{"num_hidden_layers": 12, "n_experts": 256, "d_expert": 32, "moe_layers": [2, 3, 4, 5, 6, 7, 8, 9, 10, 11], "normalize_top_k": true, "routed_scale": 1.0, "balance_bias": false, "init_std_router": 0.00694, "lr_router": 0.000526, "tie_word_embeddings": true, "batch_tokens": [32768, 65536, 98304], "max_seq_len": 256, "train_tokens": 525700000}
Below are experts of layer 8 (counted from 0) of a mixture-of-experts language model. Rows are named router (the router's row for the expert), gate (a neuron's input weights, with its number), up (a neuron's input weights, with its number), down (a neuron's output weights, with its number) and show model dimensions 0-191. Each number is 128 + 32 x the weight over its row's rms, rounded and kept within 0 to 255. Numbers have three digits each.
After each expert's rows: a language model's description of what the expert responds to. This comes from a sample of Wikipedia text that the model never trained on.

# expert 59
router:120160124148144096165089119098095126117115134115118143146102167080139176115136189091088104118072143117138162177123121075159106159094171177190106092131128064151104103088095151069133121110065154159085123136160109119148144131103150149068081163084144160119147118137137127128113123151107171162180186094109063107163152172154057138099122087130130111070125171125131111156185149163158118142117128102087178088140112125147134058132053106150146151126194131048108146108146113144147134102127076156164182160156089159159090135111158081094082101177110176136151136112117115142166171103086173066
gate2:151068079116136163181170097121111132158104137128139111178145178172112176150136109163100125104181160111107114110136114090102144172129132179157103182106148169150122092130161124133108077102111132096135115106086096128124166075111118150097092162103091125151150081128051121138163146144100101219196124120106087087176142081144110086137105147113153148145058152140166167115155142123103106140140116036179118122176103128136140129132163121161118165163132160146174188055172161114076150113122132135134159139086128109180111219125075131121112090149102125129158171173115114125150147192120208141
up2:119141137099123062111116178167143128093064146156129142076113119162098121204093091100155151153099108170062141115113158199112126148162087145056099150155158135115081117162135085134113124137103147081128060132123165161115149128156150065110205110102092146169138186090190081128141128111134128066090086166125141120159123155103127194132143111104162115093203161105070104136192097113155136128125126127123093140104108127123095113137120163141110141131187143079115212136145157115143129092186159142186107103120150137119149101153186116137172148160197114102067123114092121090115187156124136133
down2:106098128128106116123170149150096081100140102092119066146154085088138080149151099134147152076121211168101158087133128121150118182134063152091145131121091036132112104142167188111140102111099135120158106127141153143107155135120104188125130123097127165133147108080115126036149158159085108175120088109146140131109125107135116132133087139092124139097076143085152081131080129137181112131126155099134140102148039061100132169137116146074092134123132071154147099108134070077065165159111131153167203127105178102148143146119118156081114139155113177150120118058180130085098109190089124074
It responds to: Inner word pieces like id, v, g, rid in names and words, such as Prov-id-ence, Blue R-id-ge, a-v-id, Canad.

# expert 3
router:119156059094173127178161091103084135100048130095079101145137139159181157098144150102095138115110149105106100162138160155094127165107142126133148150193093082118176114163134146105155138146088144092101105181074128129072131155098162142097125134085163169071146126120126126154111111091082161119179136101124073106155085094131147167147153103132174153100135192119121107136171125144120078172171118109141127127073128144153164088113095116191136195128133099081117153086163108131135119150122131066168117210140064141120085144129162158158183147094133183142164197126097153166126196163088077115
gate0:144157149183145154126150105143133164154122137178094178175104113147142118129137120159152154069109107208161090146074188169145158171157143082119126182126129146068107107145146090088116118111154080125191205072137139134151146129166143136208134134123160113109130128117106106139167154088100114112119137111144109155171131114152133107192127111134097127147141191123167128115088079163125126175116110162054110067108164083120094124144130100127188131076153092129099133091096138135162136199106067161127184134160172112125101132089127059143174143119103119125126183216142167132090153163147175185
up0:197123101119137111154161116101143131119145111127115185177184116090174104167171152094127152152059150138115105157101136107193103135190092112153077103132117128130080141166128135080080143082160175067155176113160114105118180179134139174152146123155142162097109111099128182195138104180130129167168171188158129100116065105074121095160105123131071090061077103143153156075131140186124105138093120170084154071129110101178111121121150140153134105115121087146071114165156168157151139126088119161124150176143171065102109116112067113168158156111113175111129115125109143129176148195137132118
down0:153140180192136104140155107138178149162158082149157109146137082122155216152044085147122147129127114163098155092128103076141123096062119111132084135078102160166059072147116135149165085122163065126101103139122146134093102119081121127151130129120116165110137143128198149166102105099121114142127108140162176091149151160115176146169172119190151101154111098106130122122085114166125126110087169148143154076088148144195178162159126084098107136151178127195115111137120080157116130095120136109134182137118116052135162162127107145169134127107099030080104185099159097123165087121166158100
It responds to: Word-piece "n" and similar n-pieces inside words (sy-n-thesizer, did-n't, wit-n-esses, d-yn-asty), plus some sentence-final periods and stray table tokens.

# expert 50
router:144181155129078144144146100097120067105133117114086121114131149130154107109092213149152172093059170170131137183100147083155102174130129191175118131142126147075146156109122136102146148122163144156106133168062124160098125094094124127122192154116136149115110187162156110160155174078171101164073088129086132139157165096108096163172177120114116087152108111152107180120109153098120130168140127118110095126187095128115138093084169088099108136134191145149087185092192172135070084096080149169104096081081104130112171104160144129144059083185144112147151148178096146121119133136117185166
gate1:132139125129086089144117135124119063149176150113163079044115084133043082183114140117132153105116121124112132194111110164133139170157057090136114094159123116093140077135140131138105160097180069141098152178070094134097107099169143114097188100123133194146171163153087088187156148158158185101124121116164125120128124098153111113113136118166092151164100119189131107158124140129095103067086126098159105138223117136177073075127113133119135121085145169123093107145122154138122132106138130162064107138129146124131174114098144153136113108164238156103111107176152145172106138076136097104
up1:135154149136125081176114111133141084113172115108162065080107113082035079139141163099164169117126122156103134154120126150134141180098083104176102153131118134111144070168139147149090158099185095139113121176079119115110128088125177099087172121099132191105159195164072104160148125103155174064127098103143127121090108095125094116113142089106107173177120131156134095158093142164126131076075108103147106150219113094162086083106119113091139108091135170133098109200113096106115143124177097138096108148097145091129204141101125126118077073155216149112131097165155111142119153104126080109
down1:181138126157128113084144109172093133145160110178129067107177087149111062146107089090075106139130148108165098107129148126035174166102143128143136114142116149162146117080195242136130105136135138148186117127144114156103159167159163135116118104130087110139148099147176106141146113135158125154080156120136130111114128143129137141174081127124175151157076117097158130097119110126191118143103148096099130137161111190056072143127207180077170196143110127122124142161146116085107134069091100138105164155118143160156130109087126145190123136101059173110133118169087175131091094125045151122
It responds to: Latin-derived stems before suffixes like -ical, -ia and -ics, e.g. med in media and medical, polit, commun, crit.

# expert 42
router:152120027111153109129143096170114144179131155089091166131102106178152158105106154118159092141140183176144134193109097111138114158134093156147149091168139117125127193119130087092145173142096178100075086171124113171130204144131142150132128095156142120092139080108067075140060084184143188096160164160085142169167085087148133136156082103102142139093058119091155139155159147124146082119127130153182117085156098136096175097101154125146065129125133146127085123148181196124143153123132145149148102126133105083153126110175127095162135176133112154137120169121065159216116164120098121131
gate1:186113143170172092105150120078164116167058161110123113143087092089157098126154109091179136143088186154178166133094179112126190083112109134127144135140139132035158114155179093141136065135144100106054136051167077140147166183150084165098137084041122115086096103099106077133114141131161139125118156118134104101127124138094120125099116147119123152150121129157075123182147134081162160097150131155165150123121064169146088117122110117101165115194143161152122101162183120144150122135095229125152146160107190122078155152135108125130154154104153157138135118153139119190135090106092123116
up1:146097148132103156111152071100142109158145128150118148091109071139141156155128135145059125155098128115126155062098127145123194171113142130123189126161138115210153135193130151178130126093158201127085095142158107139115079194155124119089114157131229193122135137119123082119120175163089076168113096166107155109129165133129139090162163158160110110126111132164060160114115179099098198157176065148098091151132110125100178149142144145071118148115115111150081103101171124156101145150123146135127158123200150126117150085136124088138150121077114090186099088132077098116110109193160163168
down1:095156040099076174100169120124108066156113104157073169146169102130163124174202157133098119130126128163193111148174088159168140151104041158113138082139126154100121105135102131145094131138117135127151124182146036148107174114106088087166137131157124085134179121106137091132106143175118110115148120120118156118129159072154137127102117151156174122173076133117113121095126090130157132135094103173114113123089085074114093118138203119112128165094144070107164170169110112080095123163177164084073100092136121171080103143123103068159101140084143158093124116060127111161079130068097127131
It responds to: Opening pieces of Latinate words like resp, sp, eff, adv, inv, often after their or the, e.g. respective, response, effective.

# expert 23
router:155079161122090117134106129171117128152142087135119175130069185171111086094091112160164111086090146080085075135090074114133086088109126169137139173137154098056196065142118161090132173108071100106162090157128113120107073161112191105160111144138169151148154155118177172108129143136077103085162098088151175047080130189109116132144141095111153110090131098165151189060153136118153161122113141180118081091068102128131126113152117068100086134156142083204135098159167087137137124132102115126092102140117087157081103145155172081107098138160130129123131156153130130131103106141107168117
gate0:065165138088050135225170150175088096139174146139123152124094118154131139164110152141104114154140180125049166137124137118143084140146179108077102129055115133151137125148145109151109151137108117165174144113166179164184110116136136061092068119189154155092170130135126192102124152050106137161163150126115115165126147149141179077132107049133106147096152166120108118147166117111123130154129130110128090103162133090152162091092106126150100066114129164102107199137182024133114117127126122088153054124132166121136067123142161134108081109103112129138148099116112128152107113125175104103
up0:095099119120089089134139135128138115135121166167159143148137135140065099111177118117103123154186099043171134185138139093100100125150164119157127080132088103137084127107122168100122184188109129143146081172126136109162141108192122103095142175101113116135158125140098121167124141143098145042134051139198133143162142201171140127066124167075094153125117117177141113128128110168120164126116140113134151101122204113127179097050146051129125228133084152104161092130191115092160133166136146171076168149141131132115115111117074121158146128153090128146166188142150129127182140118112084122
down0:121135101110133122109202135130153129130162079097085127184111163195169120101158016133176098139068114157105160156122117117140124172110130184108093122120110101131180158130114145163100161100128129129082149104120140160083123132152123107191111147068164097130134155116144101132070142101113183119085162133124142101043108134131131124082144133138114164146131157121122145198195149130148129055188132099126151158148167109154160142078136151094136163092158069154163205126073108098216134090197083149130165139150151199131117153133122100095137134082133137127121138167102099094145153146144082121
It responds to: Mid-word pieces like er, or, ist, olog and gen/Gen inside longer words, e.g. charact-er-istics, philosop-her, gen-erating, gene.

# expert 19
router:096175149147105095162145118125095127168105155139088185109085137136178152093144148166103106122085152121158104102137097132174083133161163188099154148125091113180119128109201169163071177084132103183199175112113142136115163057101145151129118141162144133119096101115154128075094098177164165137111146142105128145144147178123129117139157124073150086095156150116128147050099150104122119181162175168101160172160205113112094127106155120102101056170177107154070181139138170110097129143127072131152152122085123101125142119121073101184128109089109120155153107129138182147091155144217159148
gate1:133087108107111120153128156085088128158144113146116147142117092103111141100158145190140170159138115123170127136151119118131107088139116102096112160147118137122072205213130131116113114121138152140108180076074110117098133095182069155146183124124164062131142133154155165163107203132144092109151162177106100077119150140172128089123175086109124088135133086080110163175099093077059146095127150131054118145190160190149135130105137143112103140075125122163144143146096107168168148080181154145173150091171155114086178137069155114119117119102100165091129088171139155119073216113179113109
up1:127117126099059140132140164126068109130159171160120129126157126043134150079137144186072148126124087135131114106189144103136094082161093121110117182150154129157084164173158171095128080139137129146140137106104091116075165085182119140157165130133174077146117125131135179149118135102130118132125150172108114072099152155131123063123164084105128077141136136080102160145074085083074126099159190177047113147203137178127114144063140167071124133089125158162149144146053123147112141081135144152141088108158153139114173099091115086157105138083116173122121125128146141114046180088163123104
down1:154152155103088151109160139154110149125146128083107156134103094144181145118153106140077155113170141121090122125127176106119115107179098171145116134105132090134071109135120138124157160153092176154123155099078107214140160082113128162088106089142198152173146162149149157128182071106161103084165077105197098094184110093095150102125138120097142091155145101094113127178126120143136061160137164174156166079147098111100099149132122162162138182103159086139117101192138168196169165194085113105073128101113107089130158117132158080102114179101170135097108183142131146180127186073135069142
It responds to: Second pieces of common Latinate words after a c, s or d start, such as c-oll-apse, c-oll-aboration, cap, ro, stit.

# expert 40
router:137116167088145098110079164088100185162061152130121141110144129092100114154114083140159143155127104166132133129082142136150191140156148154125183145162129057185122090102141122117177182191093129106136100142094133177067170180177149113145130173109128151133181121086138148119141111085083045118110170151127112088171158148127111148146122131167067113110122128117092147096148140193146158138129152153121171139065137137169175070125078094133144117107182119154097150094154096204152153138116151170166142110149096109172142143068175081112123095114111061100166180186170133166114089110099150121
gate2:052105169170159123090090101145153147118087152116132089110131095086150090140170107133123155090106148135157167103138188143182113122191163117200134120107178154180133149120155180159147084125094153120127116058137131128130144134107153108095147105131119080125175120110142129114123108138167180145118099183143051125127142139148141118135084187157134098149070070140101133127152071212098079152122147123075102150139178081213156178148121097096186107126178101118109148079109126136096157124189076140119156095200146149106098154069154110132136103087128130142134069108062148169110110131117138121
up2:149097145082181187124159107098109118155113180158143128127097115198127116138148131115140114114156183069110090156100222109193125140103142158144131086140086111108156119101165076090123103079130162139166125146106193072185082101123154065116148156114138108174125155088169141105174149116092129149134062082158074115139113164118140122128081091083143161103158144136185136145153123130168148146170111097044169112172124121190109095146079182120131125131083133183146098114150123162102153136135117147127162131144102067185129155111180133162134172158128113064078160124095083150146172101162112149
down2:182141149147113115130165060057150138136130094178118062121107160048170128136187163127070150150158126130136138109127113077095096151163124171204118119164109116077143133076143154097110142145118187134119187088141130074058124115157119090129069074175110100134104098110125188097142128167112127108094068102101136126106113173126126178107142128182081130107157121093150157210141143102137127122153139176102118104055159166156126125086126167104162119142101141120134113131132117109135098123113099154150101146075120084091125113164156150068168166076153081114128204115115056132160155154140101100
It responds to: Middle pieces of first names and other proper names, as in Jonathan, Nayeli, Nicolae, Isabelle, David, Toronto.

# expert 62
router:150097107090077135103078094155175120187167156129124107112077135127074173128129111137098151178174103120151131129083103128125102133094105109085136114074153130163128136111113103107153105111135066097141119107145151093074121099124062143115161064139040145152112082164119186081170115119152173117109200174159065114134090140101151160139105161077115154156049139159075145130099096110162158111100099133121136145166160120092081127166142153129174063143082125128171116097156111062091128110179116119109106067114176122172131100141175100173115174112125150074088125158088131084175103107115120173
gate0:167149139157120036148134110121117099126124104125107093164131164141104178128179238127141129158162110147067110135149107126164063160111097097176122110159117149176113082161101079160135133131142096072142137193103091145143132130129141130121152158119106155084164159159127146084147140066184136079150156129096097154092088115143124163129127124112159091166112147114144170138111123109150105152117196132128155084124122119203127094154131147188133061180074108132195097176137078073131142117156121129126112169020129108126156110140105099146133173068106154101189189140097140173127117152124112107
up0:145071113138106139117153152139137186093119203183129122181109104121165110172088104135091146106172129086186147144156176128160128154132098103137160166035091123115090126155124164119154166152137168158069110021145102066118128117120133160082137126048156087188051106130151107095132094182105139088097166122121123148131140074089147137143124173125081076168061132119106118116124148121137129152145081111104098172127158157068078128156103112076169164118120120132105137156113166136147151150105110104100118138186159140146077079115102095109099148103127149086138069127143077112146101135098093088
down0:106219080096147142142089141091062122129103112088146072153137152112080138145108086167147109106072168113086086153111146128098126128202145134126075127146130144144218136128173168195137166100155159105157094094078135117110132089154128135143162180181159099114162123097150161140075115170153068133082173100112143115101119111101083139152182036140129139110238148159124084105140112099146152112108123172098131171118122112149107129134111111132124126149131106154128178103147158119136127148114248093128129099116088100109126171145071138145145128146151128108136149152136124106077137144188103110
It responds to: Prepositions like of, for, with, between and against following a noun or verb, before a noun phrase, e.g. lost with all hands.